From a checkpoint of a small mixture-of-experts model trained on Wikipedia.
Size: 14 layers, width 128, vocabulary 6370, 30.4M parameters.
Experts: 256 experts in each of 7 layers, 48 PolyReLU neurons an expert, 6 picks a token, a sigmoid router, a shared expert of 128 neurons.
Below are experts of layer 2 (counted from 0) of a mixture-of-experts language model. Rows are named router (the router's row for the expert) and show model dimensions 0-127. Each number is 128 + 32 x the weight over its row's rms, rounded and kept within 0 to 255. Numbers have three digits each.
After each expert's rows: "comes before" lists some tokens at least twice as common just after its tokens as in all text. This comes from a sample of Wikipedia text that the model never trained on. Tokens count by the router's weight.

# expert 142
router:138142123129097102109166107141172132152074107151202138157116124164113132100151106128173117174153174062131173148190096099116130111134159101184123147115087168176114137117120141115093073121046135146105072165125108163135108128147100100151146178114121096154125165127121113099135101161187154163104077131151081113194111099102119075093143155129091162129073125145081118182108142244130135132098
comes before: "| ", "(", "and ", "is ", "of ", "="

# expert 180
router:123047110118067164134165059102142119145063116133168132156074145143110115115145112157140113149133195067123118133143124068124123098136122106135122098118114128130064093100107151122133133088102110152116108180143133140146136149100111152105142169133161055110145194068173087090140144167135125209120110179210135096155130096120111071107169151147134135152106143144096137172124191199078123147129
comes before: "| ", "(", "|", "and ", "is ", "="

# expert 43
router:076108103089113131145125099072152091169087081182161106097148160084109169183134089125138111166122164117111135193117109127137144073128148091129080110119142079191136108085096086177139113167092167159099157166166155094113097126101051148102128135124133127094178127124164133098109139156151191184126102164154091088135151126094100094087189167103113168132082143140154100094142116212138118129164
comes before: "The ", "In ", "He ", "It ", "==", "This "

# expert 73
router:061152173070093137115161073061144146116043096138135143156168159150087154087120117081085129135158144094109134165228088104123096121165134118126149099112156162135075101086126125143125137124137097117116068164132103144093118129148141150177109094097139126132158139115174123148086143155172179157126133135116090134147118110157089102121182152129138143184101126167186089127109067144196186100171
comes before: "the ", "his ", "a ", "its ", "birth", "their "

# expert 116
router:153118153086082167104129055151170144147105134101164118082147154162083155150152159092076060192126147135132162154182124163144128065112136097165079113136123089186056075133147117110110122105134079127127170152124138127099159153141111155118104128128107087120124164154147136094148128188174189190102122168137130110142092156073086121110153120144105181141103124170129112141151088191212150097135
comes before: " ", "0 ", "0", "1", "— ", "1 "

# expert 243
router:074128153090110098114189064148132162139088089131137173101125155185124163170130089138136085178156157079118114129111091072121123088146184157145120113145188137197101150104142157134138098134118092149091093165108202116100148146187127187199127136090145117164158148124122129068122098160176112124094122146181116064141143118105107091110179184149108158156148184140111143101115087157153160148120
comes before: "the ", "\n\n", "a ", "to ", "from ", "od "

# expert 138
router:121094111121086174169141063082116076115072096137206124138109154113086134141160135127127121114093124092152149137161129091130160107153136096137122110146071105132084114121130139120162130127054131183143081171149155133169160174124133117104132184150135092159133141098190092087174120149165118202049145143147095122119114096159105114074200127125153137202151129145131093121152092199106149189113
comes before: "| ", ") ", "C ", "S ", "P ", "T "

# expert 221
router:121132175046074134155113106117135071135064131102171180121110120151116124126147118157129096156103192112115189098186112130142147087110146111152141076165182143136064144071105116150103119138103132100182163162134118143093157110135164161104103167125127134119137132124195049077109160166152133136138074126137146139162117124116108116093189184120080124149144145189098129076078069167113169140160
comes before: "the ", "a ", "201", "his ", "200", "199"

# expert 154
router:151100100036109136117088117112140132190041109129166150091164162173066135157148119112179054157099149098101109148149120093125126077114168085168114119159058094161065128110170106136113157134108148124107151134155164108128136068136085106180079121103126100161139145178190151094117145148181170148134078123187108113166098109104109165113164152134112149148083182116156127112123142138148149137136
comes before: "was ", " ", "==", "also", "0 ", "\n"

# expert 133
router:081122133130143175141157062108168132151086081129153133133073147142141170145139127129148144143096122126134167162155105113135133036112135076217143070171105146171088122120113102115108143097103116110149147157169138125116158127120142146145131182122144089125110165147117072129083135143144210153116080160142128106175130151081072170087161136114079235172074116147128086105133134177119123123080
comes before: " ", "0 ", "1 ", "1", "2 ", "0"

# expert 170
router:134165193092130167094097112147137093166077119166160120149134172116130091104173132109131128133160156083190144155182132068117178135116148116140148029139129130179106147092044151118078111141121131086154120153153089091062136119163132108103105128116135076168166138146148066142158140190134127159133135123218100145171090121142128086111150164127076154130145129136109087081119075166138156120120
comes before: "the ", "a ", "his ", " ", "example", "their "

# expert 47
router:114125120112069152097133095098151122152073149126155148142070158139073125121196177127074093170110129129128134124164079094107149092153134109133069116135125151137111102092087139146127061097073108126123089173158163118151108121150148147141107168130116070136203161116149093055108134158150167144115087194165158130176156107073109116103213102102097146112091181133099070089127146173118145118110
comes before: "(", "| ", "and ", "was ", "=", "K"

# expert 174
router:183110107136086154107124103143133096135063111114107107149149101175077162155140106110094102139103144126102127170214134116123109089130149090187119071184099126140069120072151170134161133129125076158167108197120145126082121138145090126109118157091136122107182195176138068099115123213151107102085124208196131145175144123135116160169119153146109146189111145131154114101092111148111128127121
comes before: ".", ",", "–", "; ", ". ", "-"

# expert 224
router:120103115059130129104128103099127100124125145142187154133126201134091126134127140119101114159144149084098097195171124121168127073151097071150161079125083107144043107099107124111173134154023140196159150151141115138071110133153121146105135133141111061122163118149128068090135119131159142191159128158162131136184149170114049151147096127152090162157100151172142106171135131137121177137107
comes before: "a ", "been ", "not ", "also ", "be ", "the "

# expert 165
router:153112163067128177088151116086134103149137109122151155130157158118128146141120114118148127156074125090134154145120077040161139081168084105137131092175110129142073134105076124106099137140114073143117156158155167110133124175129120123079129118155139057146180160178141110065107126122160231174126106117180167156118133111131082130102174192131178147179147150126129124084109149113135205143175
comes before: "to ", "be ", "the ", "have ", "not ", "make "

# expert 51
router:122068146087135127133193113160132100127094130126106150114092176133076134163105142108115147117117155110172164134132095079151141136110095101117084110100135131157092086114171133178112076055096112108108139183077144163111056144149134120131128143092128098170197134112147089121094144177175132176060127130155097063129112168098123119095167126129092185173090213094116082143108072157135166119149
comes before: "\n", ", ", "\n\n", "==", ". ", ": "

# expert 2
router:071115153129127146081069123073144067144120115117101141146122141156118193159128105091133100173101183132148128114145133069124116094121098080199093084107115145179127089105092153102104142080070119149166115140095172160155121145148108140153133139061128092138177148144153157131167105138201176197130107188158112096141114100088063092130186139101153143155142154163153106137138115152178076157098
comes before: "of ", "in ", "to ", "was ", "for ", "is "

# expert 208
router:168102154091069146163123076096192130149084110107141186147077124163087119128063082151125098084135162105076122125183073134142116098091139091153098080106150090142116096119109136121082111102089127160143115191128123100107147186096143085184125098127130090153132157118159105097116142101183108178103124139150140122216145135122077121092161133157139194174172158148117073135111171147113177144139
comes before: "| ", "|", "(", "/ ", "March ", "May "

# expert 57
router:057076130116079113117117075118147084142102127102177145127099165156119169143130141185151063081117130127137107151129119124071138079100148101197071113148084122166141167077135102157112092080071070132097190175108108140113080121147128133126094138151108124207143156114156095125128153204185126160110142127166098148115144123112134092102164128099145174203132155111136106128112050118145136105136
comes before: ", ", ". ", ".", "\n", ": ", "-"

# expert 65
router:163113123106106135087143113072177167160106151154188160125138158174090152086117149099069094179116177085127143163141106143170135064140095092161102120171152126135101157071099111120092097120083139132150119163145134132082091141129111154124121144155171089156177195113171126088122163169123134160094089147111080110171144132114107119122215151086153153206123144126073145092144144200142146076113
comes before: "(", "| ", "B", "and ", "K", "H"

# expert 55
router:093118184112119130105120112044101065129109130149151093109088164115085148151103164111103152162113125113088155169169120096098105087111101108191135071191104131170085133111088116155137166167081137149124093144126148123112166147174126156143147156107145080127161131162121114075145125172169093145116042134163133072185111107113072145124195144122113177133115198134105081144122129151083085100176
comes before: "a ", "the ", "well ", "new ", "\"", "an "

# expert 155
router:165091145064153106151091145110139166136075127113149170167116125119085116158115121153129069149105157093153170168153084030130167145110159102140109100125126143125074142051180123109141123135070106160129158220111115113121120183106116117128141117140110100160151134098162111075124097153175120200146126133192125098173140083103093129115194173128147171148083129135145091113134064174123132119106
comes before: "\n", "==", "\n\n", "The ", "= ", "==="

# expert 172
router:129136099139117117139072094119128133174099133142162174088130166137099169180163102100125120161109096069122115181157118081111158116136151161159131056190163134202120152105141112104066113114109090149131119144094178097178101179113098143146101144101120106144213139144119098053091117095195161168138071131125133155120154137153085129069153164087094174163105138078171123094153105158119140146105
comes before: "- ", "| ", "to ", "in ", "by ", "with "

# expert 255
router:095149157041134127143130026096136125155067115172171120161150175138103152134151125128135105160157168141171145147170097142122127096108140122174138117190146068113078159102120115133143138132139117194155122148122122125110158156157125162145112112120169087197147142115131075131119113152150126127093105119113147092140119118084102032121194175087131192204114139080117093138112107184124181138139
comes before: "the ", "a ", "his ", "their ", "its ", "this "

# expert 152
router:130084158063147154089103100072119157133073142133128180142118126118114140127166138159112103145156136122136119134169123084118133135130207060130090079113110125175093141104151092120107128131127155085106116205182120135118081120115093185187165118137125143205168139153143080069154103142104137157140118141201139144127063110140092107104189119117132190198109144134104107082096109149142189140172
comes before: "the ", " ", "Candidate ", "Votes ", "Title ", "his "

# expert 223
router:146123133077083093128127062108112164122063101168187132160095130126088096128151115114140095134103126127132127174164129111130133079097084173179146065160142110151038143096108121123098076127059105135173136171142131123102086203128108114133144076051112113094156157084109102083119144129148147129101143163156173156175112083123122129109182127109145124122095138137171053152150115159188140119171
comes before: "- ", "| ", "==", "= ", "===", "== "

# expert 40
router:109122114110131128111103094069121080204122069156143123181117138192066129097149104185143051177123175060127125181154119098139121062122136115182146107109152136170072093096103132153091110099109138104094166158165107124139092112118114114103140140165153136175124205121177139073122116184172121173095085117126136089153111136154092095108138135085074177154152126102128138127159150182129136122117
comes before: "| ", "(", "and ", "– ", "is ", "|"

# expert 228
router:089144161141090137129143110124138126180085104099177134111086172074098163132176152122122091112127145067153157165155054094119098073114114091167097086108110103186037179125122104130150068128067139128132103184130176109071156129124130105150173116129127087135156171159167064131094130171109149166103094145152142138107159092142121095148132120087122122150117172149167119108137069151089193126085
comes before: ".", ",", "°", "′", "% ", "″"

# expert 22
router:119161105122090137101155087084166136169084125132183135103113187150096123144144149156081103152105166133146122135128094093073176054157145104114111088082126107168101107076072143132101099099118123144103145167182165102124129154154132151175102140108111117171188166139161106051085139163132139204098087171158147121192129075090146088119212154126131141119124177107109116094133165155130131148085
comes before: "| ", "(", "and ", "was ", "=", "de "

# expert 21
router:081094153089126121134147094087163066147126080138169146137114132126140140098137146065110122094116160109114148178127082103168064095152095112120116071168120124199111111079168155159086068128132176148075089169130161168114133134173112173164152107076069118166168186106133113119182139193144172158136122167128093134129143091087092130127152157124139157149115142108154096102111083161101184074093
comes before: "s ", ", ", "s", "'", ". ", ": "

# expert 25
router:120095140091135097138157115121088097161091120128138165111172165126139169150085108177167133099081159119154102184154110110101121064124123106138097091181133146156079107039096170139104054068048108124105109144177125169131078097140113149124110137120138073163154155097181075092168095160177154145123151132173154108161128124091152116107158159106145138187138149149172118092130131109132163090066
comes before: "\n", ", ", "\n\n", ". ", ": ", "."

# expert 37
router:088143114095133164139168061077145056131060041168143174143120147092102130185131115159115078139137149083108132205159110115161095072178109125171129133105139102169165138117090106136114136142112124120105094099154147141079098100089070184118133164119137144131189178174163123090147171168154171129113133188195118100120146140105117119059165149129089149119125127146154120147124110153109143128164
comes before: "The ", "He ", "In ", "It ", "This ", "\n\n"

# expert 88
router:117132108146101140108142074125167107200069122113119143098139175127075122125173141131132130149115140109132134171162118085145102103159106112143138054174108133187066161074101131085137125157137161154147093186165120113136098135184121139134084164112118101125141129104135106103064165109186177169151127118121140126231116147106091137042189127107131139127164205148112083096091111100147152156152
comes before: "- ", "\n", "| ", "• ", "Country", "Born"

# expert 181
router:091074141114151113180126091169108096132088119108157161071172149146123110163107113178136087113137137069145134155127033123127136043105135121109100084150117149177105102077137122130115073129064117164097092187123114166152096123144090159120096116140111097200141176125146139107108088134146161177076144191163109137117093116132122118076167180121114165155089189114170113118082128144133139081114
comes before: ", ", ". ", "\n", ": ", ".", "'"

# expert 185
router:113081145050106162060131047105100119155100128121171079129161114157120126115121098117117138201143107088109133203154127098098142109085110068116148054131157132235122139088137123162113110105101076084111109140129152162136119103119091161120156178134094127116164134125182127131099176181157149151093100179154092182183152114090126132135162116143094103111117149144116106113143090117117152103179
comes before: ", ", ". ", ": ", ".", "–", "-"

# expert 235
router:105093143118113167070086092084137058162087130124125150098129172163098202135148134132117126126130106085126129162158099085135168086106142123128152153106120148152133096110130159130105127065125130113124160182096136161130089108167148184198143151183129097170151205112157105136080128213143193149143111185132133114145127069149085073121147204116100174109154128148102131127116093170166164163134
comes before: "201", "202", "200", "199", "of ", "194"

# expert 123
router:103136165114109154071134104065143090189086149151181107077080139132115131205104157134123058112111127119083160141155113102085157090101099105116113107124157101150058141068108144161103113169119084135142157194156136145128161167104137149159083142099089085089171119151112112143115087169175097119081081119190140104132152149133078143090174135068110118138120131141113072147091127174114170175122
comes before: "the ", "a ", "least ", "′", "his ", "an "

# expert 71
router:140088129077129164090135067079115152124054099109117151100092139099057174136083133148143070107164097138116176139106101097153138105134114071134129078193150139188079121121109126108081148114121108152166105156155165179174158156155120128145138168122136098126177174134164113102038139214193164130103091136141151091107172087104116169136136152142143160188146149162126145124122120112117134158128
comes before: "0 ", "0", "1 ", "000 ", "2 ", "1"

# expert 80
router:113152139094096134113153125119135122141066104108176155122075118113080123117162109132130124108112154094092141135134063116147109011154146097134097058141136104182103096102146133120173143106087111137144100156120149094072131168135133145192096094104124081169145149120163079063073135095164142169172135122135137124156141119159082152066199118104105167152108131149108102151086133189140204149091
comes before: "| ", "|", ".", "(", "% ", ","

# expert 197
router:134132147106130168139138059137095118166068093104163103097149166148110122124107101149121082127110177117097135196154134093077167105152159060135113090222142141188059108114142121165142121113055110169130136149130097091125123122121085179085077181088122111166157130163153122129115135127150185125095117137204079135124105139143081107095143148134123101194080159090104063123153124127142156112128
comes before: "–", ", ", ".", ") ", ")", "; "

# expert 15
router:108077149093066158192079072099081063173067135102161124155124112195120145080113141133136074166150138121132135182118064052118120125171152155168153064113133108152133135081147178178113095097097120161138097200137149117108170186147142119171102144117118080112126134161101104101072129145127199149129109173124097122145135106138115122127171145085129113130107147108158113097122090164131142086146
comes before: "and ", "the ", "he ", "but ", "which ", "who "

# expert 74
router:149112112095127167115129126062171121195108134081171125129137160147106198158094112117122084162080157092144160201130071139170158101117097097155108109124147109144136164083071125074084119110092155112184150153113120122130101146102097166138151137150158088180177162141164112123089167164136144166098126128140087124187154114154102144106176163112187168220162159107119116118167132176116162087110
comes before: "| ", "H", "B", "Mc", "L", "K"

# expert 9
router:085152148148078122113150103121114127184100113101198151127124155130099146118149138137106081107116152085158159208173113112102127090093077062160085102129095084168058142129117135158130100128060120141156117209100146173104108129147118150169144125131062066125169169126133084100127124186122162168138113128174131133096145123127122089172153123100100136161092155162211096108124059161120149113111
comes before: ".", ",", "°", "–", ", ", "′"

# expert 85
router:130132134088117109110159071133137079128107099143140172145091171129102159108105129143115121097080137139109143181170131080158110095159080123103134119138131174250054112075130144112134089087158126121094125124174116151095152149110082114138126109118089143104116152144115046091196133172166158189141099175146088151141145113140159108120194151115117203132137148108149116170106140169096174092084
comes before: "s ", "'", "t ", "s", "\" ", "crip"

# expert 36
router:113096151039110154154103113152144123167084149156194140068142137147100098112160136153164135171135209109103117160154099089122140110131155121171139070110124127163105159064144102129117153126107084117103151132158169143087160129155100116160139116101156084143161204151183057112109108129200100114111116117155082093111116141145076139145163173078126161155138151144137046068156141184110119123137
comes before: "the ", "to ", "a ", "by ", "in ", "on "

# expert 50
router:153150151066088171129107078176118090200083086154187108085103157108068150162126104124165148099135142129093123142176110105142122137131131094157147078084143133174124152090144126140103122111113121134199150167103123159154131160128105137193066152145159107156112194106151105068128144112139124154122122129162134056174162138093107095126149185101150153216114163120140057103139128185116165140115
comes before: "| ", "; ", "–", "|", ".", ","

# expert 108
router:136138155068143131046100107104174126178088114133161100121118138120094175166138099140145168160104146140128100133172119116155107131103123134219119098152133128183089117068100082140072126100094113120127119130136138068077146103165121154188123132118107078122181164075163091102174142185167130171102143146147117074162145099157100113142157160101090165135107141173128026083103172122123128141125
comes before: "| ", "- ", "|", " ", "for ", "by "

# expert 160
router:123135121098101145093105114078099028145064108105201167126140156192083146175092139102143141138099123114136186172150090086131115119099127129133103124134132132157081126109119128098149137123108133133141127212111170132139140088155143158132136163137068037173174149154153124073102132192157163129144115203116121076142104099100067091126151179070138145132125127173125135121111111144149141116183
comes before: "0", "4", "8", "5", "3", "9"

# expert 106
router:106109126099159155108098091132097143157088071156153112122088167165133196097092163144075093148134144118148112197158109115109095068130141127148094114134138089177108143130172102116079143071106107104186117117120111196107077147140083132162085143160145074153183151153153132133108086177155112192115074177197145124164130114082116147098108168092090125173091182153151106158114133138093160101159
comes before: ", ", "-", "'", ". ", "ian ", "ones "

# expert 103
router:143130138118084170133105086093212107161066105170141207128116128165102121107085119113127118145100151098072136200151103140163132067101147094139113119084149117118116111123115107151091109099088092133170134200141129166099091159122146096164163111133117137174138163099188123081111126102181122157105099155147130113229135116177057080126174135168131173153156171140133109136115158149104134114172
comes before: "| ", "|", "(", "– ", "May ", "March "

# expert 13
router:158135129143102107097175127137098081186075123104205129165103163140090123170117118091108097155119141132130134149128056074175119093111081120178089100068120112204111153107089082112161124121124151124162111192187128114148155109120129152151153134107087115185153182122086081075131101186160177121147112160141121136126116106066089089134159134098126121165101196128160101108153142174128184120157
comes before: "0", "8", "4", "5", "3", "9"

# expert 195
router:118085138097142173105093111119114095143113101162176107118125175099100148170116112146123106135156199108104124120130082130155101111120108092164158071141110118157107141082085168108168130122073145168116193146109163158123116138109122186131110126129146071116202148144157077077155089189202111132142085185136100120171136158123101149135110116092151236186142178154130109160161146119123176134082
comes before: "been ", "a ", "the ", "be ", "not ", "also "

# expert 253
router:151135127086095126107180053100123117165098158157182140098127137123100131165111136119139107140152126132154140120200096139101100111105115120167127095222083070203068092118073124120111101100041134117157095173167154168126078170114131168142139151090158114155142136131129091075096099127163181188122140150180156118125111108133165171102130180102105147143144169155132064091148097148146135138110
comes before: "- ", "\n", "| ", "\n\n", "|---|---|---|", "Revi"

# expert 83
router:104082122049062140152102100105150082140084127109137162148165143119099154080141109182147075133084146129157147112173111114153139120086161090193141113158132123137131163133103101136130129112122152138124166139097168190075120175172122134165124159130150087119155141166145105108080166174157144163084080155124133120151073101094126099091185168129087169136159205173108151147114056186101172099157
comes before: "the ", "a ", "201", "his ", "200", "199"

# expert 246
router:125120122136094114118137119087118103162104166134157156164163124101134141157117103147112091148134151091125156158180124141092124103181122128182101066156129107169149121090147118128127094103091093175172079122167109155118095111102141140169123182120130039160100149150120078070120109148190130202132120161152063152156123140122157135101196165158166151170191136168090111113112115197130211138187
comes before: "\n", "| ", "- ", " ", "\n\n", "Total "

# expert 239
router:158117167125088186119132098141130088117078078150123147149105148115073144128129136101092096162113130078166184178126147108167126102113121108174125100154159145141104072116108105116067101144066082087087153153111099107129117118156114163137095179133093107169179191130153086047060097133127184153088095154163070104159110147123099139096138160158167189127076107099116122148132132184126147175166
comes before: "of ", "and ", "to ", "in ", "for ", "with "

# expert 52
router:151117161101102160152133073152102132146116096135144069072119150148100140134104108165102098116137199133138155180143126096114155089161128036146110089179123139236090080100099111148166124113052089151148113176141127120094137119115106159108132158103141085160180175143162116092140145156143169118107127192187102120145130129113096122111134153148112108220098166085105079139157109110130157114100
comes before: "–", ".", ",", "; ", ") ", ", "

# expert 31
router:110076116118124149089146071120131124159042080125163145120096140109111185147203067112146116151119135062172123171174115119166103111186121134147117105151105131174109122124136099126136143147014097137134104145168106142119156154073148111107168171110152070137137153135203094077136114157145107186106143136136101115138106080162092110102174128089117145173135138158169121127133147182167158131080
comes before: "| ", "|", "(", "N ", "W ", "century"

# expert 237
router:142104148082064169150151083052067081159077135146152091169088123166110134111126135176133059127166160092071115168148154099139116114131185110166085049131133163131091149070155164178115084110118100146137117125151114138102137178189101127143124183063119090166156173148137076094132114167169203161109104110082115135115099105126118119101163129099120115160119121123152114107117109135138108121085
comes before: "and ", "which ", "but ", "who ", "including ", "with "

# expert 54
router:100113103110106175147146008138128111176128140148190166081144155092120123113087199166075107137146162121129124226173111123129121112108138101127078094186128115159122107104162142176131137119087119112123127126115113109104133122142076167101135156142109104121208143153125074072094106151143133164113074141125175140160109063092099122124171168148157153160081118131165123113101100146165160107179
comes before: ", ", ". ", "\n", "'", ".", "-"

# expert 248
router:163140125096143085140157098087119063151048104112174154098123188202058139180110114096131120134125148148115200137140075113160094126095113129171094135136116144169066113074104087086137138096098119097121099207168128126153088131127113155117108146104103071121197118137169088124117137155173156142090131136113123142115119104075057101109149168061126139159100118184104126116126147149104130099158
comes before: "0", "4", "8", "5", "3", "9"

# expert 204
router:186107146076116096164123148124130107115070143142134142155089126094110117141071118161103086148081149101120124153155052070168159103117124100154114107131165163182120137075092094110155146162132133096146210145099123140102123106149143162119114126104143074129200136107169124065121149156195108174143085126158113081164127077135110088152222187141103155113115161169133113129131086185173121115128
comes before: "\n", "The ", "==", "\n\n", "In ", "== "

# expert 93
router:169079145051096171155150093101071083138065142157132105172096133179136130142127139164131054121159158104096144186148128075150109092132173108180085061136134129140089154096127158186117088083075113132150122130158106141116132204172101130165127177095088096164133160147145092090117127166168176155106105161083143127121105103148098175112184138067101135156115121109166108110109106148141114109123
comes before: "and ", "which ", "but ", "who ", "including ", "with "

# expert 126
router:072123120067090105137164099107133102105117131158212120158099112150096112123156117142164126176098137106112119210157123141177090081104126076135119113132130125188072108109122105113107162112048148156139115141119098126105107122158103142139129129096125109088157142134120045092144121119172159208099112140163129136194114127158078155109126122142135130176164155113131080118073173200180186147073
comes before: "| ", "|", "a ", "by ", "not ", "also "

# expert 137
router:099114181095156124153122124056137106143116088133144157137122122123118132110106125136112120152134140084141112186143126047141125089146094117158165087180078143155098133127094189092086120141043098101131112125114197143075129165116118108172095124170118097178165133136152101100143123176190149163129084148216105103156091172103084166110173133129061196166097144125106113129124137114100135114067
comes before: "be ", "a ", "the ", "not ", "well ", "to "

# expert 38
router:125139135113117137094140055091143139175084128157143174164136210110109153148113092091149124148119106100121195148196136113119124072157130111140063129185149164137115126098124136088088122123141134110110176170121131129176130095128059160170136095094159090149121191134135130097092158148187172190098160121161109119148126061115100141129190179073144131150145114123081054136145092194126129137128
comes before: "of ", "and ", "- ", "(", "in ", "to "

# expert 94
router:102131157087114142077125075135132126110131095135124114102077132122066141153142131099152088176191148081135149145156117099166138103100171131176063067113162085186100124100136116108103108140060080121158114146137122155099111179115153178144135131108115100173145244119129144133116128134157138103119079111147161052144090126079117151066160123127157144194164183153175113108102127146119170156131
comes before: "of ", "- ", "in ", "and ", "to ", "{"

# expert 211
router:118103174067131196078135060170151120181087134079198146120197123092070169150119162110148079167146120096133141172134116134088169108109120085164123122119113109164089142100115144096102105120085113131139116180159129153146131115156138141149107134121126106167128149095168093107098125107196127201097122164132134067166153130147087148078138127107121116108076213114117083091142118159089190144122
comes before: "\n", ": ", "- ", "N ", "in ", "• "

# expert 3
router:113082126071131165089145064143160166126068091169144106155128135155096178120122118152141135175178162112147152188147122151107135098126131097199126094140156098187091173094123152089117103081144159139131151200115157091153101113144126179200139079093153093146191150133165118099102096127140100169095111167144145133120139124114109102142162185122165160192174097136109065100122126186143178140144
comes before: "the ", "by ", "a ", "in ", "to ", "with "

# expert 238
router:119134128110096157121135108101136098175092146119161123142103234149072161159092136082131090175163175085108133143172132115187098051161120145150136131148083153156142114118109123147117078071094100141147154200118111165127131111122116146158122174142101153152194178140146095150079107193147135163084113182143125162157093124093118090079165160136129193123082129136141087109144131180181125157112
comes before: "of ", "and ", "(", "in ", "was ", "is "

# expert 183
router:133132133099078136130139076119132101204045108130181089090149124151116106140138103141131118180125150064150121157164122095098121124134124116149110109154101144171082124068104163105100072110107126148108137190135122162119114132136077172139158119111136146128118146131172111051090107190192162180091121106171140059128110097135147078106090135135162176192103143115128110054074121134170075157117
comes before: "\n", "| ", "and ", "\n\n", "|", "("

# expert 26
router:096142183113126163075074070126147075166120098154155158150129161160055146125103101130124100148090137030110118197156139081133176076122109146152101108131187161170116149130098139120127093125080089136185126157136120103146119077130121110121128178088108113159119142164181126131120161113188123172094064131161131156182147183164097068139172150128125150141098121098119068101084151140144153135116
comes before: "–", ", ", "| ", ")", "), ", ") "

# expert 128
router:094074124095124141120124018121092088151089131162164157158147197101091116154099181179145090117142119107159131171137096119108119106115138089132058111188128130167119120107152164158079114126098070128122138183129093156127096117133084133122095124146101096159187174133146097135068152168132143141094104157168068152132113148111098141103150165133101186170090147112109081126137037146109152097149
comes before: ", ", ". ", ".", ": ", "\n", "=="

# expert 76
router:090140215054060164104124095109106141142043121143168159119119149137094134168107125083131142158147121115105106139206098113103142128095139110144128102120134135138036104057107113152085118148117083146127127194128091163105127144170144157175109128163133092133110174115152098149101117149146147142136099133148095144193156111112083140132187134089118136174090105130180105131065065131163171154154
comes before: "the ", "a ", "his ", "its ", "their ", "this "

# expert 120
router:082121141139070108126172085064158097151096102099193123082111132164109132126174150150160096149086162099157141154201111138146142097155140077164098103112160124150124172110124135075136075132084077143158126168155138143110107155154160151125092122073159145158169105119148122096095081125210129112089127127152159049162103102134121105149172124086110180145102145139115075139135139167176220146119
comes before: "and ", "(", "of ", "- ", "in ", "is "

# expert 232
router:141117133075085142131128109092120134171076110108129127128107177131092171148149160091123123150061163062055133139229122120160185101145073136188064073147150136139084168072068140131117148136105134121109124128131108118088082131079096161131159096144119112162164169162143116120138114156167162136110114166144109109152119089174140150143151153054122202170109186106129108097134100140161124137107
comes before: "of ", "was ", "and ", "H", "L", "Mc"

# expert 78
router:077138168071096161143089073162132115148073115115116119151129117170100155124113119104076116153133132122172123145124027046157144107158095129179108099101140077204085133109130155110137089122064153107110185174097168113091140149102124108151089120117132080115148127152116113085112097134140152193112109121171115076160132084087142064143150157118107137119073165116134094100091114130120159055140
comes before: "the ", "he ", "The ", "it ", "she ", "they "

# expert 84
router:134143161070114161135081112157160077202120100103122145181107174090091150140167088124127102140105140121127150127200079121120150100103105122180064087101152120164129094065153102111089153113067139175147108170144148117150134199159106172161122157076052114118184154159155095132150167129170193156074108146143129108133131148116098145101125164097153141140117164133089092113149117161185158123090
comes before: "| ", "in ", "of ", "|", "for ", "was "

# expert 49
router:149160152081081117114155084123178106184066144164154128125148131144082168098115095145116150110151155054160175149168073070151094070180093113112142110143160164123123151086111143107137041051119091100126157137135143143130090148148134153146119146087125131155138142120179108050061120137173178145108100166149169125165091099153106082117152161142134147135107180155101078102138128163155109108103
comes before: "(", "| ", "and ", "=", "was ", "is "